config.toml
d_expert = 32
normalize_top_k = false
num_key_value_heads = 1
vocab_size = 8192
norm_eps = 1e-05
rope_fraction = 1.0
parallel_block = false
init_std_down = 0.0
lr_mult_o = 2.0
beta1 = 0.95
lr_head = 0.0045
batch_tokens = [32768, 65536, 131072]
max_steps = 4602
dataset = "wikipedia_en"
Below are experts of layer 2 (counted from 0) of a mixture-of-experts language model. Rows are named router (the router's row for the expert), gate (a neuron's input weights, with its number), up (a neuron's input weights, with its number) and show model dimensions 0-255. Each number is 50 + 15 x the weight over its row's rms, rounded and kept within 0 to 99.
Before each expert's rows: a language model's description of what the expert responds to. This comes from a sample of Wikipedia text that the model never trained on.

# expert 29
It responds to: Time and circumstance prepositions, often opening sentences in biographies: After, during, under, following, until, near, by.
router:58 32 62 23 49 43 69 36 60 73 50 54 63 67 62 46 70 51 53 28 55 54 41 73 59 55 30 47 67 31 53 34 44 59 75 48 56 28 68 62 74 37 31 60 63 44 53 65 31 37 38 65 32 49 24 62 40 69 61 63 29 62 26 12 38 43 68 39 48 76 42 67 34 36 43 57 48 55 65 67 70 47 48 52 42 46 78 22 34 52 62 36 56 44 58 44 69 72 68 54 71 38 51 18 27 66 46 67 64 46 68 53 81 27 68 45 73 49 46 54 34 63 31 28 64 60 28 60 51 71 62 70 77 35 47 31 41 37 38 36 31 49 41 58 69 82 35 43 43 39 66 56 43 34 44 70 63 21 31 57 32 64 39 66 49 46 27 52 58 59 42 43 48 50 50 62 45 62 53 26 61 67 32 34 40 30 31 62 58 57 80 81 41 52 30 45 27 39 76 74 48 49 49 81 29 70 65 42 51 49 64 44 36 52 73 49 49 46 49 49 53 28 53 62 40 55 37 50 32 58 29 38 35 12 52 55 70 69 65 43 68 44 67 49 20 29 40 65 50 64 58 71 43 48 30 43
gate0:68 54 36 37 62 65 77 36 58 24 48 72 44 65 51 36 63 68 67 75 57 33 35 41 62 53 35 41 70 58 53 54 55 26 37 54 24 47 30 46 43 79 47 54 46 25 22 27 36 41 66 57 43 42 62 44 65 50 47 67 35 45 43 84 57 20 78 57 13 62 31 49 62 44 49 52 10 24 30 55 51 44 46 56 49 36 65 23 67 35 64 59 44 52 23 30 36 77 40 54 32 33 27 59 43 46 24 63 32 54 22 60 52 53 71 30 42 46 51 38 52 63 44 32 35 48 74 52 59 37 58 45 55 41 58 44 46 68 77 65 51 63 36 41 46 62 46 68 56 33 41 73 43 28 55 56 51 50 33 57 56 45 48 48 39 56 38 41 55 61 61 62 54 68 71 46 46 70 23 57 37 46 35 27 59 48 58 39 45 66 50 29 26 21 38 66 42 59 48 24 68 31 48 72 45 59 54 28 71 23 50 72 31 33 52 66 60 60 77 41 46 76 54 86 20 55 63 85 39 51 44 53 35 36 48 46 39 57 30 41 43 41 54 66 55 52 48 51 79 35 48 52 92 58 50 67
up0:39 35 70 69 48 43 30 54 41 99 43 29 70 54 33 47 29 52 45 30 76 62 59 59 30 51 37 54 55 26 53 45 55 64 53 33 71 71 58 58 91 34 51 58 73 41 66 64 61 52 44 44 32 63 37 62 38 47 33 37 82 49 59 32 54 62 25 37 73 30 57 54 43 61 37 52 91 69 65 50 56 47 60 22 52 53 36 58 47 53 33 30 72 36 71 73 56 38 53 55 48 50 74 28 68 63 91 55 63 53 53 44 64 60 37 48 51 61 83 50 48 26 69 68 59 47 42 40 32 21 49 53 48 60 51 58 41 50 39 67 42 31 67 52 66 38 36 32 40 54 53 36 35 69 48 52 51 38 62 52 41 71 44 37 42 45 61 65 81 55 27 32 53 67 33 47 58 27 81 49 52 46 57 60 71 49 37 71 45 36 64 43 72 56 23 43 55 36 44 65 33 62 50 32 47 56 60 72 47 85 50 47 60 62 81 39 63 51 50 58 64 35 43 25 64 29 46 38 71 52 53 57 70 38 52 60 61 34 66 51 69 54 25 54 35 54 42 89 24 82 54 21 45 54 54 47

# expert 41
It responds to: Country names and abbreviations and month names, such as United States, US, American, JPN, October, September.
router:70 39 39 57 72 45 38 58 53 44 52 36 49 24 68 69 51 45 63 36 72 40 44 31 46 31 31 48 77 36 96 78 56 77 58 59 45 57 59 23 46 53 76 35 62 30 52 49 30 73 39 51 48 90 25 48 51 65 60 58 48 71 43 28 48 48 60 23 42 30 53 59 40 66 51 23 56 52 38 61 55 29 62 33 79 47 53 47 42 29 44 62 39 27 24 47 38 34 78 41 76 25 71 23 40 47 51 51 43 18 53 33 78 26 48 32 62 21 71 65 56 46 59 41 42 47 69 38 56 42 64 52 46 54 60 55 49 80 46 55 34 17 51 53 52 51 72 55 55 43 67 61 38 43 50 36 47 32 60 67 32 52 52 27 40 55 54 48 58 57 67 68 68 45 60 54 61 26 40 48 27 46 36 41 59 35 27 60 69 38 59 61 38 62 42 37 50 55 48 63 65 41 68 66 32 72 65 31 50 42 48 27 70 56 64 47 19 46 60 59 49 35 29 54 19 00 65 73 61 54 52 47 43 50 62 43 63 55 56 53 51 48 55 79 63 34 51 41 50 54 43 83 60 54 55 68
gate0:78 52 61 60 32 45 49 55 75 59 48 56 40 37 30 39 47 53 53 41 43 38 45 72 30 18 38 33 30 36 18 46 76 51 57 24 48 68 32 72 36 60 37 40 44 48 24 30 72 55 50 44 10 49 28 58 48 30 41 38 37 60 55 51 62 52 40 44 56 25 54 48 49 64 54 44 33 39 44 26 42 24 83 51 62 40 45 36 81 61 27 48 39 23 48 62 40 68 55 47 59 45 45 72 62 46 67 58 25 48 52 48 61 56 81 40 56 52 50 60 60 23 56 44 53 43 34 56 42 26 66 40 68 83 55 49 72 38 44 44 60 31 46 46 38 42 41 58 50 32 64 64 57 52 61 44 63 54 64 36 61 69 14 44 45 68 67 30 40 30 42 57 55 69 39 62 38 28 58 63 59 38 32 57 67 61 43 38 54 54 53 00 66 73 44 24 42 38 69 76 57 48 49 57 62 35 59 53 72 14 74 31 37 52 88 40 36 56 49 44 58 37 63 81 43 67 45 41 52 64 37 47 77 52 45 28 50 52 48 38 57 43 44 57 60 50 70 35 71 72 64 44 70 70 73 83
up0:37 92 48 64 55 34 60 26 75 47 63 55 64 56 63 45 32 39 38 54 49 42 58 57 10 53 52 36 68 44 60 32 58 47 60 38 72 59 67 03 46 47 48 60 55 69 59 59 70 42 64 41 78 38 14 85 55 38 26 52 32 40 54 49 77 38 29 41 62 51 31 34 51 39 69 43 57 49 60 69 59 43 49 36 58 36 65 44 52 59 41 71 48 42 41 27 56 64 56 67 68 21 49 54 37 68 60 54 34 60 39 64 59 75 59 37 28 47 61 69 58 32 15 60 20 38 46 35 42 50 44 47 59 23 67 46 60 45 49 53 48 82 31 46 47 51 61 52 52 74 63 43 55 80 59 46 56 50 46 41 50 61 60 46 39 54 67 52 83 55 59 88 65 44 28 60 55 62 35 52 53 32 26 77 51 55 61 70 43 38 60 51 43 51 60 63 60 55 72 47 66 45 47 40 51 99 63 13 47 51 44 50 33 76 31 58 26 32 62 62 36 73 53 39 41 33 50 68 63 47 61 62 52 42 60 52 37 63 46 60 74 50 61 49 51 89 50 45 64 20 37 56 58 68 45 45

# expert 15
It responds to: Participles and function words linking to a following phrase, especially "based on", and "released", "located", "on", "who", "while", em dashes.
router:57 41 31 34 29 65 38 31 65 48 59 43 69 48 87 65 58 61 48 50 71 73 15 70 30 25 72 55 58 47 42 38 24 58 39 60 55 37 50 17 61 62 26 52 53 58 36 62 50 51 43 65 22 37 22 59 55 63 58 71 44 43 56 57 36 51 28 40 45 59 44 61 26 59 30 50 62 35 22 47 66 72 50 60 39 49 38 59 58 77 34 35 47 40 50 30 18 26 55 59 55 28 45 63 25 31 52 59 55 72 63 63 87 33 65 75 33 48 46 62 28 66 31 64 52 65 51 54 61 37 65 71 68 23 68 40 54 52 49 76 20 18 73 56 47 46 49 75 33 47 48 43 62 52 55 55 46 20 60 66 47 46 44 49 60 67 69 59 56 58 29 56 63 41 50 80 37 47 36 41 65 77 45 68 58 46 20 44 21 40 71 76 35 71 39 49 38 60 34 61 46 75 61 70 48 52 55 41 61 46 58 58 27 21 19 68 67 64 59 37 63 43 56 50 48 37 53 55 43 65 39 39 39 63 38 47 62 66 50 63 62 48 80 67 36 37 20 44 59 59 50 65 44 57 67 45
gate1:66 44 12 55 58 49 23 37 69 56 66 56 49 69 57 56 36 68 64 39 28 60 43 48 70 43 48 48 48 64 65 36 38 49 30 46 43 35 52 34 55 74 46 39 43 22 50 39 70 38 37 45 52 52 59 59 53 45 46 64 72 56 41 50 71 39 57 65 29 26 29 55 29 70 50 45 49 19 49 42 47 34 55 70 45 60 47 44 58 31 68 47 38 38 61 34 12 36 39 46 15 20 36 56 37 47 58 40 44 73 39 54 32 35 20 00 54 17 34 56 39 29 34 55 54 61 44 49 22 50 65 57 61 65 62 56 34 68 22 45 49 31 52 28 38 74 60 72 49 48 46 62 38 35 53 38 62 53 46 59 50 78 34 38 65 44 56 50 64 62 53 62 51 50 39 68 63 19 51 53 37 58 69 44 44 46 36 20 52 63 16 25 54 83 59 30 40 57 35 78 46 50 53 64 55 57 49 48 59 44 37 58 45 47 50 47 27 32 64 40 45 51 72 41 28 49 75 56 57 52 45 50 44 23 51 60 57 49 72 69 63 01 59 33 58 44 47 77 47 56 88 47 58 52 66 36
up1:65 47 19 55 56 42 28 39 81 47 41 68 51 63 65 47 40 76 73 50 51 64 43 63 75 11 39 44 55 57 50 34 55 60 46 52 43 43 47 22 53 87 76 47 43 27 71 36 48 53 40 38 70 59 52 68 48 57 54 67 66 49 46 34 66 37 44 75 33 61 35 53 26 50 57 54 42 24 49 58 65 47 53 72 33 64 54 73 68 35 39 59 52 39 54 21 09 62 31 43 37 29 34 53 40 40 36 43 31 88 60 69 35 25 32 08 53 38 23 58 24 41 26 69 62 50 56 58 26 50 70 46 46 71 38 25 47 57 26 52 49 35 45 42 51 83 58 67 52 45 31 54 25 44 34 48 51 50 55 47 44 74 46 53 50 31 45 70 68 55 59 49 55 44 39 50 56 37 38 49 27 62 58 47 55 41 64 27 43 59 12 32 42 68 60 46 42 58 54 59 72 52 44 67 63 34 44 36 51 51 46 39 32 36 36 52 25 43 61 46 42 63 71 63 30 57 69 70 55 56 45 57 39 31 49 48 57 35 54 69 76 13 71 13 50 45 48 71 55 42 79 38 48 46 71 43

# expert 6
It responds to: Prepositions, pronouns and relative words after a comma or the, such as about, between, where, what, above, via.
router:55 28 42 09 38 61 19 21 39 54 34 48 50 25 71 71 42 60 46 44 60 69 29 74 48 46 46 55 60 29 70 48 32 86 58 60 35 59 52 59 76 50 54 47 45 38 65 67 23 49 49 56 26 69 25 56 48 58 81 52 41 66 69 17 44 40 31 31 55 39 38 18 77 47 47 45 47 72 30 44 54 72 65 38 56 44 68 38 60 54 71 55 66 34 35 44 73 50 49 53 72 21 38 46 35 44 38 43 65 35 30 52 83 47 65 75 33 26 65 40 60 65 63 49 32 26 50 51 45 43 71 57 53 40 75 51 44 61 50 50 39 34 38 57 54 32 56 65 52 53 36 65 56 53 64 63 57 31 51 61 50 57 50 60 54 64 42 75 52 66 52 51 58 44 45 43 39 21 39 56 67 69 47 36 51 51 48 57 43 46 88 64 31 59 26 58 46 74 47 35 71 60 51 67 37 62 68 61 71 39 44 27 40 33 55 33 59 47 50 65 45 53 17 43 42 31 66 50 32 86 39 30 31 57 52 21 72 81 56 35 54 27 63 72 40 31 41 45 40 59 31 74 76 44 55 46
gate1:45 61 50 80 71 77 50 55 54 41 42 56 64 65 51 60 55 38 23 59 45 70 58 47 45 62 57 45 83 66 30 48 44 45 17 55 67 43 32 17 68 48 67 59 54 65 59 43 63 42 47 51 21 63 47 48 73 60 56 50 52 27 37 75 57 44 65 39 09 54 39 40 44 33 56 24 53 36 47 50 41 37 24 58 33 54 58 33 76 28 50 85 53 35 58 64 62 62 75 46 50 44 44 52 55 61 49 45 92 52 41 28 56 49 46 15 42 18 49 60 58 42 49 41 53 55 04 29 42 64 45 50 69 40 69 35 39 52 38 48 54 68 25 37 41 52 57 59 28 64 50 32 43 57 32 58 15 38 41 42 46 48 63 30 51 51 55 80 62 25 68 52 55 43 51 46 44 47 46 42 31 46 47 63 49 50 18 51 52 50 88 53 76 66 46 52 41 51 41 70 43 39 85 53 13 66 48 45 56 11 47 48 49 48 49 78 30 21 54 65 32 43 51 61 36 46 60 46 41 32 66 41 38 56 73 52 32 54 38 14 27 53 63 44 56 47 41 42 38 56 68 69 46 54 22 62
up1:45 70 21 41 46 53 57 56 22 50 32 40 34 44 23 32 51 45 26 42 38 56 60 40 57 44 77 46 28 25 00 52 21 63 15 56 64 54 61 32 39 43 53 45 45 69 52 44 36 48 63 63 37 47 50 47 51 78 77 48 69 65 54 75 78 41 41 31 41 53 33 49 56 29 42 71 16 56 53 35 38 47 47 81 78 45 49 54 38 55 58 48 42 33 51 49 54 57 67 48 44 78 64 59 41 53 44 57 85 73 54 36 46 41 52 09 54 39 56 53 26 51 48 61 35 51 49 38 51 48 41 53 78 28 54 51 43 47 34 69 28 49 41 48 39 79 64 29 52 47 50 47 69 90 55 70 55 34 26 44 67 49 52 43 55 66 78 49 38 32 38 72 50 37 60 54 61 74 35 56 41 41 38 42 54 65 55 58 51 81 51 45 48 61 77 48 48 55 69 68 48 42 77 79 52 13 41 54 42 39 51 37 46 28 64 55 54 55 42 63 42 57 64 24 32 40 73 60 44 46 70 58 51 51 36 57 21 64 72 25 40 33 79 76 52 65 28 36 40 39 56 48 53 66 62 33